Weights of a small mixture-of-experts language model, trained from scratch on English Wikipedia: 92M parameters, 2 picks a token.
Below are experts of layer 3 (counted from 0) of a mixture-of-experts language model. Rows are named router (the router's row for the expert), gate (a neuron's input weights, with its number), up (a neuron's input weights, with its number), down (a neuron's output weights, with its number) and show model dimensions 0-191. Each number is 128 + 32 x the weight over its row's rms, rounded and kept within 0 to 255.
Before each expert's rows: "gets" lists some tokens that make up at least twice as much of what it gets as of all text. This comes from a sample of Wikipedia text that the model never trained on. Tokens count by the router's weight.

# expert 28
gets: "==", " |", ")", "===", " =", ","
router [134 152 132 120 154 172 161 160 146  93 108 150 138 100 174 100 155 179  89 165  88  97  91 108 137 102 100 173 190 133 120  82 133 114 112 169 162 107 128  97  98 105 130 169  96  98  87  96 121  92 155 161 116 160 116 169  99  91 112 163 156 122 182  94 151 119  97 139 174  99 109 103  80 121  91  97 116 169 123 147  96 135 165 164 163 158 148 183 169 131  82 156 145 128  95 152 139 104 124 170 112  86  77 167 127 126 164 168 142 182 126  90  97 129 101 104 165  84 155 168 171 168 122  84  97 102 156  91  87 111 178 113 110 175 141 143 175 165 181 182 164 118 168 112 157  78 156 174  75 152 113 108 113 126 148 159 109  88 131 171 150 127 175  58  75 108  95 119 184 106 101 145 102 106 116  88  80 107 140 173 146 117 179  91  92 173  86 170 151 105 163  80]
gate0 [121 144 116 103 135 126 141 143 140 103  84  97 193  96 157 113 136 105 160 163 152  92 147 149  82 103  83 188 114 124 125  96  91 121  73 152 174 169 121 150 107 174 138 112 121  71 106 184  69 132  74 164 182 100 148 140 197  65 138 157 151 101 123 158 134  92 105 186 105 127  75 131  81 133 101 124 123 122 151 143  95  97 118 186 165 128 100 172 139 163  42 176 128 125 130 112 124 162 105 141 158 159  70 111 101  94 140 118 131 157 107 130 128 162 110 161 132 154 166 182 149 165 175  79  80 125 170 123 127 144 192 144 110 153 130 128 142 124 183 149 216  95 152 184 119 127  90 153 181  77 130 156 144 130 151 142 125 144  82 124 168 115 146 139  93 165  56  70 130 167 141 111 149 105 145  93 121 122 130 107 173  72 178 114 157 135 115 140  95 143 107  86]
up0 [134 154  73  86 122 128 130 120 175 113 143  94 133  83 137 104  84  93 164 145 138 113 146 192  98 114 101 152  89 112 129  82  86 140  82  92 149 182 178 154 101 169 152 137 118  87 165 165 127 126 117 182 186 119 169 175 200 102 146 180 154  85 101 134 172 125 100 164  87 107  98 128 100 156 136 102 106  98 125 128 109 142 105 159 196 106 109 208 108 146 112 157 127 161 147 131  73 104  93 190 113 173  95 142 113  86 114 110 145 157  45 133 111 130 111 186 129 193 123 188 157 163 170  64  58 110 139 116 173 165 166 123 111 143 147 128 120 104 165 153 159  71 131 159 130 157  91 154 138  71 141 155 183 115 122 154 150 182 102 154 119 141 144 130 116 140 114  77 152 197 133 144 117 104 121  94 115 118 142  98 163 112 113 113 148 117 118 116  96 162 104  70]
down0 [133 119  82 116 113 151  97 145  97 113 136 173 171 180  54 189 103  90  89  77  95 144  96 141 194 120 162 137  93 145 134 136 138 122 108 106 125 139  79 143 198 143 153 131 159  98 215 136 145 126  88 131 152 184 115  81 159  81 155 105 134 135 124  80  62 104 165 147 153 169 102 143 179 128 102 140 152 132 117 100 122 144 122 131 112  58  95 146 129 208 169 156  76 127 146  38 117 130 123 135 199 188 125  96  76  90 138  80 135 117  89 134 146 143  91 179 131 139 154 117 105 134 177 147 159 128  87 101 177 159 121 119  69 136  99 112 111 119 143 118 202 120 127 122 108  61 107  90 184  80 178 134 140 167 125 112 104 130 146 114 109 110 145 144 165 122 135 102 146 118  96 151 144  74  84 122 163 112 136 137 118 150 144 114 112  68 149 144  70 116 128 131]

# expert 40
gets: ",", " |", " in", "18", ")", " In"
router [128 168 137 120 146 168 166 160 145 109  71 140 136  95 170  79 150 166  85 164  84  99  94 101 140  87  76 173 169 146  83  88 151  92 106 151 155 124 126  84  94 103  91 180  85  87 101 100 122 106 154 166 131 170 106 168 102  95  82 154 152 160 174  77 146 104  98 152 171 106  92 123 100 110  81 104 160 159 135 163  85 148 166 156 152 155 157 167 160 130  97 148 153 131  95 162 155 103 123 163 112  74  74 179 116 121 168 176 140 172 147 102  88 132  93 131 165  94 161 161 166 144  93 102  92  94 187 107 118  87 160  93 118 179 155 147 158 158 155 165 174 106 175  93 153  96 167 171  99 143  89 115 101 119 154 170  95  81 140 144 156 119 164  90  78 102  94 119 167  96 104 133  98  99 105  97 101  97 134 163 132 134 163  91  96 166  99 166 169 104 170  88]
gate0 [133  79 168  93 128 132 132 120 122 116  90 111  94 136 139 129 141 156 169 152 119  74 142  97 115  94  31 177 141 158 109  58  96  86 155 127 146 152 169 105  91 153  77 109  99 146 119 153 147  49 122  90 131 141 151 133 178  87 154 170 110 202  86 101 134 146  88 115  74 128 167 127  74 112 100 163  93 102 133 128 135  80 142 150 128 159 111 151 119 122  71 212 164 134 152 199  91  64  79 128  82 160 171 117 118  80 116 182 144 142  56 125 121 108  93 159 128 109 197  92 168 105 140 111 107 139 163 117 130 128 188 172 120 164  94 138 131 132 185 155  87  92 134 141 139 116 133 141 110  84 143 142 128 141 171 194 127  90 153 105 118 165 112 132 129 101  49 102 139  95 132  98 150 129 142  81 119 105 156 138 159  98 108 160 160 158 126  89 125 124 119 142]
up0 [154 119  93 164 116 139 134 185 217 120 104 174 139 103 135 113 115 148 120  89 115 233 142 107 119 133 143  98 153 128 105 131 135 132 128 159 136 100  68 159 165  80 138 117  99 125 193 118  81 158 112 136 119 196 100  95 120 145 149  85 146 109 207 130  88 126 119 117 133 180 173 135 182 111 102 117  93  65  47 123 135 162  84 192 137 131 135 127 148 164 166  47  84 100 103 117 197 179 148 179 188 173 109 127 120 166 115 138  83 120 148 133 147 169 130 110 133 185 105 124 123 134 119 127 113  73 147 121 143 107 126 144 139  94 147 149 151  81  84 121 181 108  80  98 161 138 126  91 135 134 130 123  84 125  88  97 143  75 157 128 153 140 165 136 107 153 145 145 121 119 146 122 130 162 136 138 171 150 159 119 176 131 189 104  50 114 110 171 110 143 124  71]
down0 [ 98  96 130 112 125 107 162 163  71  89 108 210 116 159 138 122 120 109 107 134 102 108  49  92 149  88 116 121 114 147 143 152 186 125 159 130  95  97 135  94 102 132  61 130 139  78 122 110 130 145 157 113  78 101 118 107 155 136 113 116 165 130 165 161  66 146 130 174 153 156 103 147 136  97 188 140 175 101 126 147 120 133 138 120  80 171 137 170 108 109  87 124 142  98 138 190 103  97 125 152  91 101 127  95 121 116  93 118 126 181 153 142 123 116  80 152 123 124 118 137 161 190  76  77 175 145 129 174 161  61 103 108 165 107  95 130  74 133 139 144 141  98 109 124 146 113 177 115 163 175  35  77 149 142 115 194 122 106 124  80 138  97  79 102 169 162 190  71 126 141 154 105 173  89 116 124 134 127  50 136 210  98 167 146  81 122 138 136  93 124  83 134]

# expert 30
gets: " a", " (", " his", " |", " A", " her"
router [109 170 146 115 126 164 182 141 149 105  90 139 141 100 154 102 137 156 107 172  80 100  74 101 144 110  97 145 179 143  95  76 145  94 109 157 164 121 124  98  96  80 102 170  85 104  89 101 130 107 158 159 129 148 108 164 108  96 108 150 158 128 166  83 145 110  88 133 160  92  91 121 103 119  78 106 152 157 139 178  88 149 164 152 183 165 156 178 161 120  91 148 140 139  69 150 156 104 136 150 138  76  77 188 142 133 167 152 148 161 170 122  85 107  94 119 203  82 161 170 143 144 100  93  91  89 151 133 101  77 163 107 109 150 152 173 185 164 145 169 161 114 162 110 159  76 165 159  91 166  89 130  74 112 170 166 107  99 142 162 162 130 148  92  85 108  95 125 158  89  81 121  78 103 105  82 101 110 156 180 144 127 174  99  93 174 114 177 161 120 170 107]
gate0 [ 98 123 194 109  84 167 197 177 116  93 126  75  92 158 119 166 115 190 167 102 120  65 123  88 149 100 121 121 139 134 101  99 152 108 124 178 145  93  97 119 160 134 143 152 135 113 103 169 148 126  98  72  70 118 128 149 138 118 145 194 149 129 123 124 104 129 165 124 101 150  51  83 126  85  71  61 125 132 150 113  93 188  68 104 167 163 129 178 104 126 119 166  97 158 125 147 117 163 207 124 153  94 131 154 116 136 105  95 115 132  65 109  86 131 120 165 251 139 131 125 133 108 125 127  98  88 123 113  58 103 161 107 158 160  89 135 141 117 126 185 147 124  98 120 109  93 141 105 161 164 164 176  87  61 106 120  86 107 149 101  65  97 135  78 122 157 113 152 116 161 137 107 112 115 102 149  92 145  85 157 113 106 161 101 127 117 142 108 114 101 111 118]
up0 [129 128 165  97 110 128 165 159 109 127 170 119 120 181 117 134 149 172 143  73 113  82  92  74 152  74 140 114 106 112 111 109 140  55 113 132 133  86  92  82 160 115 173 157 137  77 115 121 104 130 109  90  47 112 106 152 129 125 146 171  84 140  94 118 109 126 161 119 114 124  65 137 134  61 101 103 134  92 143  91  96 116  96  95 140 169 154 146 103 144 110 185  94 168  83 120 115 163 235 143 162 152 143  94 104 102 143  85  98  93  39 140  98 107  98 160 211 116 122  98  82 154 153 131 141 117  93 129  41  91 180 132 150 144 130 131 117 104 152 189 136 128 119 138 118 126  98 109 188 113  64 198 111  73 142 119 108 139 130 108  75 109  83  88 111 142 132 147 146 166 121 104 106  98 175 113  94 143 107 111 101 121 164 108 143  98 123  89 111 103 119 161]
down0 [126  73 119 132 171 128 145 137 165 120 151 132  88 142 134 102 168 129 120 165 133 138 180 131 156 166 134 119 195 125 182 126  70 172 171 128 117 120 126 150 154 164 107 104 126 123  36 189  73 143 138 131 160  86 122  94 158 123 126 130 124 115 112 154 119 132 162 103 129 106  81 132 195  93 100  82  69 101  97  93 124 132 112 109 165 164  72 121  85 119 142 132 113 138 169 108 109 110 185 148 165  49 126 177 152 183 104 125 127 129 141  87 153 123  92 136 110  88 155 192 117 145 159  90  50  85  94 138 147 155 152 160 185 143 139  93  90 104 121 122 183  74  85 122 115 129 168 106 134 156 140 148 156 132 110 104 193 172 146  89 127  75  89  89 136 110 100 136 115 184 135 161 201 121 106 109 106 115 101 144  86 104 181 115 104 119 102  75  47 157 114 128]

# expert 39
gets: "==", "===", " ==", ")", " He", " ==="
router [119 169 120 127 146 181 171 153 139 128 106 145 138  73 177  88 163 149  94 172 101 117  92 111 134  71 115 161 183 145  97  76 140 120 109 160 159  96 115  80  99  74 114 170 106 102  99  96 127  94 158 154 108 162 117 173  98 123 110 167 156 135 185 105 143 116  97 144 173  90  87 115 107 115 101 111 125 155 138 165  68 134 165 157 158 161 181 184 153 126  87 151 137 122  84 147 153 137 119 152 111  81  90 166 120 120 187 171 130 162 127 101  91 130  75 113 156  93 166 146 169 173 107  75  96  98 158 101 118  92 141 100 106 181 132 176 157 160 156 170 164  72 175 110 167 100 152 173  94 146  88 128 112 101 171 172  88  80 145 172 169 103 149  74  93  98 102 123 163 112 112 140 104  94 115  77  94 113 154 180 136 123 171 114 111 178  96 176 149 104 173  82]
gate0 [ 59 165 170 207  59 165 138 153 131 100 139 131 109  77 149 153 127 121 117 166 122  86 126 131 143 114 110 149 114 178 130 100 178 111 110 147 108 139 138  79 189  91 161 161 156 156 155 164 150  85 118 116  64 138 124 143 107  80 143 135 135  96 160 126 223 153 185 194 147  68 130 127 166 140 112  84 140 118 145 152 119  78 147 133 140 119 173 172  86 122 175 121  67  91  80 112 125 142 146 126  91 171 119 141 173 131  81 125 100 160  95  93 144 166 142  84 120 160 147 161 120 164 113  69 143 129 128 138 123 110 129 110 132 146  82 164 126 181 111 149 143  70 127 167 176 126 154 130 152 156 128  88 139  93 157 116 101 127 153 128 135  80 154  97 121  94  59 139 103  92 147 180 124 136 128  55  83  86 136 226 135 158 125 152 138 131 104 180 104 121 152  94]
up0 [169 136  84  75 165 105 120  97 125 131 115  66 152 163 122 165 107 148 109 173 139 132 128 104  80 149 132 125 140  88 102 169 120 103 138 103  92  99 146 141 121 188  95 133  88 120 114  89  98 162 113 194 142 133 150 134 125 193 150 122 130 136 101 110 100 138  10  37 125 188  61 128 106 136 139 118 140 134 181 145 166 165 110 141 151 164 127 142 107 157  69 156 154 163 216  76 117 139  98 146 210 102  96 119  68 143 123 146 192  82 149 147 123 133 143 139 165 110  78  98 146  71 177 193 123 119 128 107 110 128 116  99 135  95 193  92 117  86 133  90 139 138 112 110 109 143 129 110 112 103 151 125 116 144 186 161  83  89 104 162 123 150  78 126 167 122 189  89 108 118 121 111  81 124 124 137 178 124 122  67 140 121 142 122 135 133 140 145 151 159 116 172]
down0 [111  93  71 131 114 119  91 103 147 143  97 160  95 158 146 117 139 154 143 134 111 101 169  77 128 114 107  75 195 110 120 151 179 138 138  76 184 169 158 115 116 174 102 143  91 107 150 119 111  99 159 196 173 156 152 123  95  68 129 123 126 144 123 117 142 107 114 120 102  61 161 107 112 141 134  88 103 161 124 200 121 143  87 175 162 136 124 135 171 120  99 163  99 204 114 146 143  66 177 154 125 137  46 127  91 129 117 104 179 158 134 107 107 137 149 109  69  90 131 101 170  95 159 171  73  72 137 135 125 156 134  84 192 103 140 141 135 105 148  98 148 180  49 152 164 107 121 123 154 159 103 114 157  78 182 165 141  57  84  81  83 115 170 114 109 141 106 168 156 128 158 130 117 116 123 185 141 148 115  94 151 118 131 114 112 186 143 126 115 138 175 187]